python train.py --hidden_size=224 --router_score="softmax" --norm_eps=1e-05 --rope_theta=19800.0 --init_std_down=0.0616 --lr_mult_o=0.612
Below are experts of layer 7 (counted from 0) of a mixture-of-experts language model. Rows are named router (the router's row for the expert), gate (a neuron's input weights, with its number), up (a neuron's input weights, with its number), down (a neuron's output weights, with its number) and show model dimensions 0-223. Each number is 128 + 24 x the weight over its row's rms, rounded and kept within 0 to 255. Numbers have three digits each.
Before each expert's rows: a language model's description of what the expert responds to. This comes from a sample of Wikipedia text that the model never trained on.

# expert 17
Description: Coordinating conjunctions, commas. The word and, plus or, but and list commas joining parallel adjectives or nouns, such as organic and inorganic, business, academic.
router:133141130140127090158180101138118131105161112140053134126160097164093089150101139139123148108092166094150133116135108107113092123145110107142110114140178149136108098107135147100134142138142110147099136113113153122154138123079112147138109170104123138145092121114094153066135095147155127151141134104094105147096141109145107100158106104131128099099161102111094096151097151132101111108151145153109097153144146154079116135143145107129175078099142161118115150128133116105129144112143159106154100126137156101101137117129106101170144132086142130144118143157103107145150127112111156153106147154154100106169150121124210121131121142110111155100163125099155141140111154125087122106144
gate2:137119101103122157111137131107120149110146075173139143077164120151129100167076106100120130099136111130109170144097169115134139089122123111124122128087116172126107086095124134119134115095138176092115119140118121116120143163133098129095119136102111156090144144123110124099098136104110139087169172128114139158144095120088139139145129116128126090137128104139106151164103131103110128076113115136146100133117128107104118102159135144109096131144124115067123126130173138153137118086134157121114116089099122119114130072159118112135163143150128157154137059120118164123111114139151135133138107106091109110079121137146092126126085111133093082146126104137154126147187091095129117177131
up2:083129145129110105170134135120117166174164135151130152157118112099176114143138105058130123128110165142142110131202124124121154134122156135160147114176106115137130176094117115099093102131155166138167095135137157142164158134106141130085117096133154089138113104127130131070092148089124157120099143170106138140114152102112124151132120121161089156106108108103138136149106113135121113146102088152110154141164123116139143128143118166088185104102120148119158171128137130127094116145117125118157120094117118167122140154132125118148099142138140147142079120147106147130105140140085160140146123130123138086138091134153118136094158152135146106064103124164109114141085124114107119144136
down2:115112102137158119144152163083101111134101105124121141161174128118139153127100127144139129119129142129109128076123100064178163137076152108129127112163081128127151133141151100126147139146103114161162144102089107116119062137126107149117093106125145122155163144098123185144122100123157107173131132108109138130154172128095098158125124115090120133118118140093128166122124139098154121141141143149115131136151112120168091083126172123154128134153119127144130173147144121157114116135124142163130149128185118158161116107163128149191152137155145124125137146149113115106128123170141126133076138099103107148147122105117169131108123152092082149153100164159115139122138150088124151119081
gate3:133120083124102140115185105121115161075138135153111109134125126132174140108132075158119084167098173114170095114147132164128134121114107170101086139114126113144115150160129150152133126166118141136130110090124165111121132096129119125090111132122108129144158142165106158165139099117119162134179158117072143103144166091160127133121098118100126069151128112162142120148160121169120106131116207163140132105094116117097122161116117138099098119153140147122160115095143083143122154150099111136117088143151169126106127139153121157137124115116102173113140180123113124120188112125133104127137114133126143132113126110148110095126115103130136165104110179128118116142135103103145124144117
up3:109105087155130148159151120092111137103144143159082136167142082072094118151114110100106087146119123160092094177144097147121122134113141173136112174148107164118136127108144145146148121140127161144143108138163153167128129121153127134126115111156144111124122151156162112144093145159136130152117081151106190130106135139137096121142129114138106092108125106133144153157122133140167145164126091161152122095142159139145154129162110121109118135137152105148115137076123144138107129112153148153149106126133166136099114156173140122116095142131143136139145108141078105174163074112140109122142124113143124152076151116109149089163069099117115163098107118095119138128135089093145095107103
down3:075171145124134117138125134157151098094076137130073128104119109154163138149102121130086116139127116121129137131153113117115116147134118113169184122133086123134110122126154115166129153095093103158121166187127104109095141087102178081117120127102151097091123114177143105106167121151159098142111122115166172143133115113132128177106137155143144090170095154128169145153109182136153137109138136143142099117099152141148111080123136123098116104148120125136114118102132158098146145094159112142096133142113114138131159153156158111069140133142088109110146104142116140125118177135156149156129115087105134131158105124148116132127172174164155123101121122139117135128099133156142149122134
gate4:106106121128120126138116128186138158156099128136139143127130127126127135173159113162059141096143152116117121084126112093149127174133094116119143159147144128123111137123067140168134159129127102140103146096091136119144149152146153085142131113096164167133128113165136144134139120123125085152123096133105084108128167098114149140094180131104118143085080137115112142129136100150115133123116173087144106139132112106139094132130151139116134117125146101122128086102125153137119113088123093141154111121142151140109160117173095145148164148092090126099152146109108148163149110144129126135104078105164097140170139102192148107114133134134143162146166135109106086141125135173140079150159
up4:122128135091102145115129158109151130138116123112141142159092134111111123163110103076106136127126159154134129153134164136122146141172111102089148068160162135148136139148154109120137168133139150162152147120126165178133134112129137119128137097124077125157128124128141157129137113143175130108144113138171117149067121128141143086123165110124136120143085128142156124120160127098108131110117139174104130107124179105162094174145103119122113123132115117093108067150142110081122136174118159133125149105144082128148142110108122133130170142114155065134091134168143175114164072134147132125141105161133110167126155099153186138133154147099149129110157157163110149123126124153117162138137
down4:129131147155181101138161140119146097149106150146156114111090133089132111115158090142110129120128148145135095111117109130102121137132123121157145129179136147096154146134078092115117146153152106103132126111143150135167104098142117127138167137186132090143132111133106128145134100115143130130099120094112096151102183138108149129138121105090177120087114143100086138152144184115148115148170149096117092135137128100081093167179112101070100104116138147147136121116115160161155183158090141138141075112096086110119134145132159105129111098133067156121152127137119116141142117128164095121131086139124144146122117093164110108123158114108104134136137129153168114134132120144130092105118
gate5:135128095113155099111094120125139122124156162134116145085146143153145143126067148148124118169130144180168099118149093064115143125110160170146131133087135118123154146117147157112117133094098149114092083178106132145122127123103105136122189116125125118126103105146071083116138087142129121146126129067122121137116127113160125152108130137096170100116120069150146135166105121133113093150076108152149092127134139138121107102119117157115134139147113176119142133129091110139140115117153139116117135122107093114127148143146151093145126153138155117117118139116088110115084126099141167127094142137125129088141121075094135122095116095115176158120176123106099117093123132117146107132074
up5:132128135095137130141149090173111111109185091088145145129127134127108125124155111115110079102112132159161124079119105154135148142107124126117127157114135053086099113110139128125173102131100118113126146111180130094112111129138154124102097147167132111114154168136082146132173105124084122095134135120153118137116119094129177131131159131142101115116162105110125163085144105105140118202119138172132116128143129149157138130118142142144131132145153124131108112107171172091124153167136136137167098107098146147099151137106090120152097148147157103133129148117129137178139132143080130126101087082147104174132119165107097118120115100126136132080147095158149118143114108146154132131123
down5:132140096105088119133168119107127093145107117096106123124128122164157161135125135136128143154139109180162147122134107125116141171111136153131120109124102099170120125124139123157145107130152181111141120113119109110162160099167117115097116134123141110133151124150110104149147127130126146149125108067137128103150130109121140099140110097097147116154148168165104163152069134123145141140044136161079115132125157117132144150117099103174171046158146126110117111135140151159152128120100141115131139145094142114114125156127100095180122154131121140124152122129135148148108146123150102069107141119102139125129172136146137137117124112127173221100155127121110165113155113095145126147118
gate6:086130135109142125142129089120123142158187093142110094114088158134087104089106149145155105118077120112118101125087059101128145125114157097133154126151125149147126163142190121146089139100132150166115146125161141102153097098124151119118109097156124125093152124105093104121151097137118091120093115083137108148117088161113160170126107131128129205135139121130145117101122135145095117122134114161132141111140145124142114116115079105146160074096118110115090148135112132078113126168115159123124100109109152106121157157134168149131107149128120130135142156095151123138136151099121153121122152151087115147094134122117108152102128098155129105138125114127153143131164161133161150163087
up6:149161120088164149080118149159160115106111127140175143129170079147098110137124105130076096106154071146113102149118150140140146163126101143135157143139126102144122147152155098171098124116118127140086128151105132160112180109134123131149122145112146128125120115148141160106139193097136172146140154162126088138151105130148137137134087124113136131085112117158100114149142158158148162125135157110122131133131083118135125163121135135143126136120071119126083124167108082105123139141140122111112129140098101116120084088118101136107111154112141145099088141106077114098118160083076123105122127103105142130145149148107175150116128178100105132114126102127134140107160118141097161103095
down6:126140117124170206124093129134116148154125143131079146148146110158106092120100143122106127145100122156149135099110155171164143117138080123130112187104096103095074144145153139109103123151156089152129138114114127114125129113089096157133136095089143154114102130132142144096090145094114136138162157140067093125128119153124112144108099113124119097123141144093068130144161121183129107117139122124081095141150113117107173161121137135171142116162116113118138144150143098153116138138119127126118143131109172140146070133120119118092150110104108122110134120179142157099126146130095121132089128112136131182130153135127158136102112141108108106131124125113146147098147155176118154148073
gate7:125121144117124120170123125085166070147152112144112140148126148103146127128154133119160139072076182091150149132145117109139156108099163127145128123116114101143120137161134115161143071090121144129136122146090159096088147129105151152133133113131117105126116154137179171136181140144197137089159134118089145104150127146143150131147120101135115115128122140126146151159127170141137134131141133117085145155187116146130107108116108128122101130112088100136155164086143140118158106064146166133115133160116090122149145149120095132113142117138158153122128104170116160096176125123113137103109074164117152142163143117119118153086111110103141102142148148143148106122137163122114107094144
up7:143131118102113144109106124135107124111134146104118117101180133129145110117125143128146099106138172088100172144126113102108123124108104114154095122125093156093130093101089149118166115147149139115137160103139093142091153126119094108141178092133132110079162147133107100143123066151103122097148112171096135110156100122121141138110163138117111098117087160114099123162110105111174163127122153110148142148157171174113084152140119174119133120143103145157091118074084151090146123156117111125174121113130138133157114111169113138090121133120137117131136110162137133152128122163132180143091122135116091117163122126133126100149126129126150135107090152185130070091121127110148126112099
down7:132103079105137147126048120180147095106133154106183167089118160103111178120106177104135109179142099155145134088153133158127109119164114149132117149120128108139148132131127095138147121132108111148136119128160082094081154110100136110109155099141098160088138142132124119116099097154152164100146108148151174139183124101138144131135162130151091131156143114127105118147149118160144145147107137118170102139144127097116140130165131150156085118129141082140100116096135139099131111149105095172124125149146142149168115154127149129131162121108129106148133149149113100094145164130136149110125169115106130137125120110164140092139114074153128139120156089161155137146094116151134146123123

# expert 39
Description: Auxiliaries and function words. Verbs have, has, are, is and words like the, by, other in running prose, plus table pipes and section headers.
router:118151130142150135160131106109103102102154106157127151110122095151094093154106151151104144095106136102158117099157107101108122123117094101154102106163148126153144100102158159099106157158137099158097117107138155119137104101116152145158095142126103142143111136107100143126154121146157139151151163100102107157107155104156106094157102103117157107100152097096098104169093153102098096099156162162104099155127157156116101155163132104146159115108160152092100158151140116097146130099119134102145101149155152104129150095124117102132158104141145112133100159145097097158135116099114161154100160158152098104151113099154158102111147153101116159104157102087159150143141122107117098141158
gate0:144132126107112119147120128160118140135145125144139185140126182121132153098123154134123173091124120145156105092126144138151132188144101170126110123099099093150116122112110146111159099122150104153137171081168126148143099123099143138124129174116126124134128125115117184132134131114129134162143116134097128088145111154164146145108106089136162129146123107109136102111167139099138127164155151122061174119101161108107113142120158158155118127089168157151185153115151138185158133102103103101129114121146125139123126129146134129126139130142125142130075130133133119124133106108141180147134140141136148175128092128133133142095122079127155170156178170138133172082121103179100111132112
up0:156133158150133130155128135092179147080121097107126123138130170119108093134117166105104113131157108105157133117105123127110135163135130140185117132090159121122167098106107123156121125098081141113106150132124144110121094117114129136158114105125121087141139120104192161119109124095126085105076154113119155128118139125091112145107147163130159132164122125164147110170092120101163099121128170107186146123118078134105118117108130128120123140104059114111117138139114133117135136102101109169110143138128116154132154161149142077137158150116177176167129152085110103132115110109120091120110088162143072111151162138151098158136142142109136129118109152152121123114109111108160129134168
down0:116140148140100145127141150166121171118113106141138145132123101084115095139112126119151129145162068117106171120128139129154128122128139135114095140139121119103104125136097183165149129095145107116139093095087151127142098167168122164115121115113135157123108084177155151116127150110094082160131137119136123120095100147136159089106094140152131133151162116146123134109131107163131128100142146114100102115163112137147137122121145158149168120116134127136149112139085122106126106160141102083131124099138112158122128097149143115129076109125135166116119088061128128181089131133140113127130120178129136141131184125144110136137144199079138135093107083125136127128117198108080154113140
gate1:146062086147126102112102115167123156162095121147150119116144096154109113139135113094138134149142122148153108069133135132143129153138060094141128128153139129121123086101119109174127150130120101115073156128133156138114146126078139112149143160099098148133151127137110194128131109143126114153081108114113110085124168077121146120159136151141120137117152105144113138143121152135154124105117118131074187124112134132131101144126151154137119145140173130119103162163127093116098126159128155121130137153164182123130133107117135191129089115132149108108141181113120099139101134107114116113124165110116097126122164119186133164099126099135158135131141129115136110079130173151115143140095
up1:147131115145125142117121102134168125126175152141165123096160132109128139105119124115111160122149130085141132096145162146120194134111123143122111111140118134201086181109139100136107123118099093079154155169122089132140129124100086139102122145165129146123123145153138061132133179113086121107130126118137142142135120122131144097161131114123134100118156145154101144165162136143148136131103152202118122141119137105170159118083133147101137115109105118082175137173125149117113133133173082112124121110129148132076115130120101161131159148159116139106122164131127151140124080116150117107113117159105149113117107124106135137152145107104165140129135104119127132152097156091123094182091
down1:158116129161099138078115146094080125134132208144139096125087131122136107174113170136162128123088132105107139138111125155152145099123118115125120138156110092063134134098163157119132114140073095120132184121133092110190156128094126115118129132103155090122139148142100134130129112161115129146124128087076105112133186137134107135152131122118156128130138147133152154115141160122139097154162142143111120143169072156095122129129112165105126154118124140155138125147134161150100113093129104142145184138110098130120127102149133161115111135107101085123126127104088125140131146108164111116115133126126124143128143131107132125096097114148110072100116142136126173163131142180101141107170
gate2:119128112155144156149131059150128093078102122104151163169168103124154137134169138137120145131124137133105166125087139105156116141114098140119122064141106135156134171127117125113143117173119156148143094130151143084151135130105148154080138153118127133107154150126162084113130154160115094120126156078100145114123100078149140150104087100136133125128113161125067141086150116138121136085156138134133120126153140151140067096116144149121143076163142158104132139092182094108129162087130116140093144127164079138155104099089156127137116114160149118139095111094157119138132127105112161128128120119101148134116150144119087118135123125109152080127132132112133132112125109134136115131161
up2:157174073161110125101117103138169145150092117074139081134134153102144110148139112114173132125112117121137138139138167134143152114106136154130168150174131082114163107111160096112074152165132134116128150180133141074152128099163118144168122128121089136152140123107114128127115134155143138109100147146144133128136126105135129127135138139129091098139159048134129131115132103178124146160121135166134106144105133140107157119148163128142165152129108125144137115157130155168117136126113142114153115148112117140165135150179165136111184146126154113139136085120081126090106105131133144126101133093150093118133076124175129118119143147131131115087096096134126108126130075130130098169094
down2:145144126121139138135121113170172174096149157135125107130122130165131134107175109117141130163141164135100117146123090158138157112127114107144122167148088104136165151138162130117136095162168098108139112133126163156163132100123134113198127102116117122143150113075105115129136130168111105119120088165153167121092108102133153128124122164129126144141157135102152199111141134130121147116115087127121069142139146139096139119130150071090139128131104105116126123119072116134116141126138101135127160148128102149104141137123137085149107153121134164174142145085117108122155104162127066130112104180115110164158136148109114123163136143121135113158144086148146150132180126150119131083153
gate3:147099145128139096082120112136109102120150161097100136129095153138113105126137103139118126144151109141137143133093116101095132104106135082147096154075138138125138106154150079134128111167139089153155134111156105119110133108101068119127108100135117128139149117082103140153204110159126145093132131145102135101175134125120146100124090113118120110143108109102126132129111120123112105107099122130129150124112138141114094110130103144144209135145119131142165120103155093149178102137117105080096154184137096102114123141151180136143112149141132085123149109136135090101138157145099133116144154158105164122191081161119097111101123107147143130116120148121169073147108137122129116104109
up3:126144105183128152198120109145129128095110132091113104110108108121127144129129092147079170152139156113148152107125168093127124147110132110071118137112134129122110131130149102128142105155107154094117062130120133114112138138152147100172132130162145103087139122145094124126168126140141173120102154088120106131138131125138144122167109137188155145125133149132138146119126153136181126102128121102106131140103125122145169112111147103141144130151145131167172140132165146110108116097117131101172158094152127152170104128104176167139195096135128144149103120175189108180127161117170102133162116123149124113142132158110131106160135111095101122124153111144138135107099097127113143106138
down3:140131132153131129162137102078153157156137087167120156113144123149135149158133137126115159133116124157115133112108155150175136125104122107120143142152121105109165147142108174126099127165120112154111145144110109097088119133144121155125131085128138161173124139138119121150116109120150146153127125137112141135097157125085126192169102123141154186158125133125176130119119087175110114158138150133064128164121153142142136154171147113139142150163109140116150150114175136110128124094119132114149165115158167156154133145142125126102123134198139056136152133138118130109117138183119122172095106119109110107163177162093140128130094112136163107138115140156124157105121110165119108090108
gate4:103128123088124104107152090111128082073148098104133157147134123167143104149102147150162154130109106141175102105109143098128134154128154114131138119121161134128139135125143140120138113127124081103193155140169128113163128159109127161122058151157174131112085111115135112094095125125154121093141143125151112116097080107122102146122120120120090143142136076123134187100157155111131088060121121131151132125136129096118132096132121106082172166144125133102115105088126115130118104099143137165132133098148108106137146150150070133156125162148160123145112080106091145096114100143134159133102131115129143121151111116124106169129112153091095093123126119119167138130133138150133130093108
up4:152201152101188119135145116107138114107088109146146129092135122136095137124130144110109134136137110122129126114080139109139097092141073121146129133135103102108094165150135113150120144145125063117127082171170143097149134136121151153139116085084178095116103112148156145105123132169141128123095129129119106126151149125135127133121128177128092083115135125105139135146129118136121089148117143092143113169138116094112115100141109130105138144164086152115094115132129124127131151169117136112126093096134113120144157154166174116109153151116118155121162132143130085111159186123096132141109137140082132164167127098123127129106093176133112172175126142149156156132162162147165136104117
down4:150112106131126104150128137125133168131137098134137102121154148117123157111126131131175120142147109153120144102128127167138086100164084132129106112085126159118103140170115110099159126059126103107105105155176122146116120145142110143094113134101134124119121135071149101124107122117148097122135108166120078156148098145122118158098139139056092119124115124089124131076127171092115086128116133125126129129135145162130142115120119145113072122120136127125125148114125109154099142161063098089126158124099083095129184136125136117088144109114163158116130145146135137080155142139099123147103154105184171124069117146094111148142115138142123135149153127133127093119094107115111157110104
gate5:141137143126143123127117186128133120109182130165144145145136119132117090108112159156142169147140098105116128112112129131097130137106163095121095138143114144131146096124125102091101125111109163145093132137138137176124133097119121133151133089121119106137112102123121123135114088126142082106122159090152097121125096102114157122106120150144165186121188169102123141139111154126133145111125081144110074093120146172133131120124088131170119147127130132077135123126165141145105126162154158091120099124086075145144144102103124097130090138131163135127106104124126075138130117082168127105141174165101106114082145098113098181144151130115141128138108173113139129094149137115127188157128
up5:155103127172133118118090146112161139162155143095138143126164124147187108163130101132151115123142140126145162139137163112076084141111142102127139148122113117117142184136119086093102130110112118155077063112126163136139115132097112095099117147092129159121118135102077101116133137137114098114105096141110164144165141076150161133134164153136140090160085107088134136101115119157148144114137122110081167177153137107132160101104145100117105133155144153111170103119140108111118126106117185117154138126101174163155131086139110125104147113145127124127145151129121092116148115126152166085135135152114107118118116171100128094158125142133142146141142131123128101154097082099131117107126
down5:162124130138164128087089151128099091097126178164146135159123133133105142158139138186124187084143104135135133134126107176132087168141187093132103116121143103155072097147170146089131119106128153107097116113103168121150107124126110082084127136103100115147142135117132118139092146162119151156109126159161133139143129129150150144155128096086120118097153111158174140095152171097142159141152147110122050136158161116096146162102145124127116123135084122101129102150149125121158119088140162136139135111138112143095097154121112099130116155121112132109094133103162116131143110150110118114119141143132107090113144155103107128138145107160119101102128166123146125153114135154137123120159

# expert 16
Description: Table cell separators. Pipe separators between table cells, plus the final digit and period of years in citations, such as 2001., 1991.
router:137122125155150136157126103104095100092156096145127155103116099146108096161115154161088156102120136102161120110157097099092126102145099111163100120161145124153131097099161155104097155149131102159106103100114157123135097101123151137142096140119106145157128124109096144124151115153150129159151161103100094157100147100149098100149096096107145098108158096106107099153105153111098094096153160161101101156110151158103104150150121106154164125109151150101101143146149110103151141105118131107159094160157153101132143105111118099126144102142138124138100163141091101157121104096116158148103161162163097101153113095158145120113122155104131148101151103097154145153159117103113094136160
gate2:132152128100153149152131138061099167124082134114114108130113089109122132087159167111137123100157147112132143083148109141133061128144123126148147152126129121136155107114131129162138147136157152109097120149148144146094129096169158098153147107048145147135102133110125126149135131143106147122161147109137107107092124117122139144086165102136117137104116135128094139094133167111121121134123114159108106109127135173160111116100113118059123120117136142110084068119126121115166134140146133107101069125079172100140096148146113171126129167148121135142113127141122144084088129094151086167131111110126093149158134146129105139089139128120163118133100106097120147116138135121110184155124
up2:105139096100118094112142084151087107139068114088175135152126135155170121117155143115115141127086189135124092139091149153107135129097109101130140130092100129105128124103176097156142128130139135100121127141138110141141112127133162123125145134083165140141167114137157113112113172103151135115141172123138097143121141171139112098130088125121105124134095173108162090141109149095142085139153100110155131135145153166094132119126165141124114170119143117099131101115137116132121109119150128144139111111137170118144137147167129080126133161121156107122102167148096151088155044131156113130156101146148174133090147171088096104123147154124134130116150118116108139139146170136159138148143
down2:123125081157147060103136126112107124113145105117122140127145105127141117119159105124080168052150113132139167180146095099148129125108149092157117161195152159114125095145113118144122099119155135116165144105075121147133161166083090159105103130111132155116118114141155141140120160146096111122153107139111115147147150104113144129083093135173136113093154164156154160185139137102143118110186144157147123138123138135160120120085126113055119146126176161124124148117118108099154112124137138127138113109128149150139121081143118112168148130092134119100107124125113161133122112151134115142144138113119139116126139126159128152149140173137155127123158130141099161145147093108119101134144
gate3:105124160143143126168130135160107148163170114150121131122110141100160169187111142115149151126141128092109130143150142174145120086125109136144155105142125125118098125150088152086099156149059126166109131102142123118136128070119110147133133083096141139129157105089164128124132129107130109161142102166129126151126088118109095132128135168158150126128128125162131099120134138126084124139141128138140118131112131155113102147190154095129071112127136104100081129154171111142124136161175118118167146121107128126117127158144183140156120075123136103134074148173120080151106096127098128128109208147138170107136112126127145142140112138165106140126147149121130123149121101109133126126113
up3:120084135093126140123157114115144115111132156122103140111132105133106130126143155127107119084145142123102097108106134119112123117172160093115136173136116125122109160160147142140141143120140075063121166143130128102117171176111119127113127098149082118106117163136115097133124136117131140129132138133114145126142146140143126099158104161104154155143090184137120171124137132130156127133130112127144114150098153101157089123129095134105115148131116146133137090110134064089134137154093180128099171153129153071100133132168083136095133159117115136095133143091160136165137109129081107147101114159122126113100116101184173086109118108105113174144130088110172101106095126153138120086128
down3:153159139131114172104153141130177131137142136059144125129150131100142157119113113122133097090101076167087099120131107156095084123156186083129126119099143069126112131118145134148089148129115107186132154106081115113138112119144120095157107170113133099123093078137129139129117070078127138097139138157100100101144133132112114108092118132146131154137140132149148094135083151131163140098105139114131128175103123096152120118125098115148149090125135128128107168145137071098137113160159137153168124107143108156135180127133156134134077144111136146095125116135102135119111114139133098128104140112115159180147132133106110113115120125099133129114142119140097117111118113144165161155158
gate4:142146127137108147131140120091155094112159127154130166164112103145143108125112151128143133126118149104151154108095147134118085120139127130147137116122130127101134116114131069085127099142116157092098110148132139138108151096114163088083119106143173137133084126144149092119078094097189132102086106156095139115147118107126116157140091095129140161116128141160118116152105125150134106089129154162101086121135150146151123113125117165111086123104114133195133130157146149122109096133126121125167105148146132144137106155095154079127149157143123109145110151174120115132114119146134123151130103144145169114107135164088102167114108131097054096119148131146159119093145126128130122102051
up4:153109145122159163132108124140127140163112128127149122131133127166123131156149163125108133127150094103114141126157147084150140132133148123101166141115155117139183137123069172134108132160178139113088111140144096125101096094092095132148129135126153154174120125144145129102104143124126134075060118125161116156145131128128161047112143088115143151094114149144130126152119109125119125108146130115124117132113116150123118176145163106122133135127120110110102074172155161148096142118116127165129099113103129170085138111118102161095093163156106118132131145138084121131119155138122099110128143140136142198153116170149144131140108145147127152159140164118160094164152082098135156153156
down4:160034129153158135101107130115122154153118160100130171124111144083101124157077139145112168104109126099135142147123102145154083175143142132171127122098123118121111108153100103147129129152098147084138116142124151160112112149145164152144117158140111157142143104131126115156129134141117109113132136118181156099141123173139139100117105152138110077157190106157104111132113088159105110166122122138147117122143115154090130117106150100137142129104104118107155105170156148115120093132103122090104124140132132111154125131080131149089129145100063139160110151114128132136167144119160088128123175142124132140108127120131132148130083111097099154179110136084127149123128128122143083131141
gate5:171098125119124168127133150127147124103171153152147184141132111101156130125135146128129108116184130102158109124143125151153108136111117141116099139102102127166108127131144161201120153144123097117088096123119122081136118131152125102144109133162111090115149105140140089146112121131148125140146149164078109131122168101170116109165193140102149114136100115161158152162179126140150144097135138126116102140182174135139152130113109151129126158107101078106113110132134080125113113112109167134074104125120123131105128134133123100108162141111138079133111135101168122135103150128136117085141127125196141064130107156127148123134123123096096170126118135127138085142127121087144115133115
up5:126157182114154125152122133120110100159131142143164131102069092134135119095139146133112157165158130126135154120146181103119141091148136126153102100129153162123118160128161120124071177148062155143101152136158115118123132116099162156147131126182151129133148125106152100105126100166143151124116141157146121143145107113102106154073128171104149121165093151130093103150099132122128124140100158120089124150119136104175113136136138110160170113152135093140126125131122135096138122085143115132120159103102112145119111115140090123089088125121138090097165165104116101098154139128132170105155172156128143132116157130085096125096126112158125111151124174134108186129147139126122151151133
down5:090109178110087153123138127085132141138129134172141152134116116113107123137157126141141115170108138087164142134134144091145117142120117146142120116054157110150098147119123135119092117170147143110156191118154125161134161159144055127161140129093106141087127139108124159139137114162127130069125108108103120138089127126115126129124156161116142134141130155139128135106123114163109123129138120084175107128130133117155138151094142095114087118134135138100165095094143110142154095101159200088119140130102096140179123125118144146117135152143113165130131137127131089114147131138132141131166125145100121151156180110087112112152107099135109135120127137095155157095144089163108152092090
gate6:106128124164162093152111100124157157129110131059132188168168111122156094157119152144152147124120090123074131141147132128073128121127129117149144099148073148104098119145122112134120155104148144136130103095093130128119097070147154086076090116143122136123130144128109073131098135110134145093138127107076106149138103128130165122156112133113134116151137110095106138135119149105105113099164160123123105178152125136155104102164125116132119110101095145122105118094139128136131068170146096145145089154144140169117098128127128125101125175136126129140078174133161132134107088107117116158092148136138121123132110115116153148102129128160095129138105155152106127156152159104165116128113
up6:122130131139170123086120124120131131123141116162149091134117123122091080159138152107160117143150153107052124164135121149102107103150112108133120144152142157143129097141124118145135163137135076126168116163143099151117155097119140140127132153158122145089076135122125162120112134097141121138161168127115099132130124155134125141132125153114156142092078158130114102109098141136161091097168154133122111106118125101139153153189141139115142130114144137147139092166106149121143141157163102139120106132131093153138127154205121122127057103117171154123165141174162149130148134140147108133095098102123101064185165133108126119145101139116108169135138127152152140149122134083126131136133
down6:137097165120093167114133096137137128130116098134113151116179142127120112084137139159111119176151125162107144115097141123096101118148126171126085178142158109116113096118155169112156127056140102113142130137121111122113115099134110165156069129115094139146155138081139108137131126128093146106128110132131140112135135090170110113091166065105111126112127148128155104134080134117181153126131127157128162136126150171130127153159136117109064134139129126141153118122136129142153122125101113131116159119082135156149088160133148147131108115094126098098116131117099114083187129111145104151080110135146125124123136120134121178131124122091181113107164138152164147103131094132142140097136
gate7:106128113088103125123078152131103129123117084110141090134125133146097135089095111160140124099109128136143093114118166137093117097130115107147132123149151111096130135107079137081138167129127105086111129113108157080128116168083114128108130095128163130151148128135100093115123105123086152106137160118114131114118092105160090139142121123137141135149122105101115128143135154111124112146141133071123120145121107113097159101086136124109112142098141159120139124122138161103061079152154101114131148130159087166157125102119138122094097112142111143125126155146128154156110183125113132099107165134150121116150115125131178138113129134137177153125142084059147131061121136130116140080078
up7:149139087146172111146136133114148154124161148136102143117133137138115126088130142157135126165135170108130079156156118145143134171115126089111148128142153145129145086108198106140087104136074134135209118114112147120119130128121146083118130129119113117093085099135137130123093125142107138140173106142078157141091159154124120153140146112148161181118104099138109113138089104102096106114126103117138117095115144169146162133138177176114117151149107118099087150114122113124143147118157136139134166116109133157150131153145133140121152127098092172153131138157132109113139106090142136120092130085100155107172138099101115150141109174157131137120134081155117131179102130117128107142134
down7:175090148122176123071146135153067090090064154116104143118144134115129109128141108140124120139158119106146092126105141147141116142094104110090090122069123127158123180094161167098135102133157124106149174163131133131134143117110104103163128132143120171122122121140091085117148121134130089127153142157105145172130136144133151110105109119170160119114188134097113106129111162121156157101118083127114154104098098123136105098123107143122124121193127159115123122163162152154149120148114096183161137124125108118174128126122167114131147109129148130131159137119102104146132124102146114102119161087128094115130097108159104112141139141131115123156115114144140093142143109130140135116083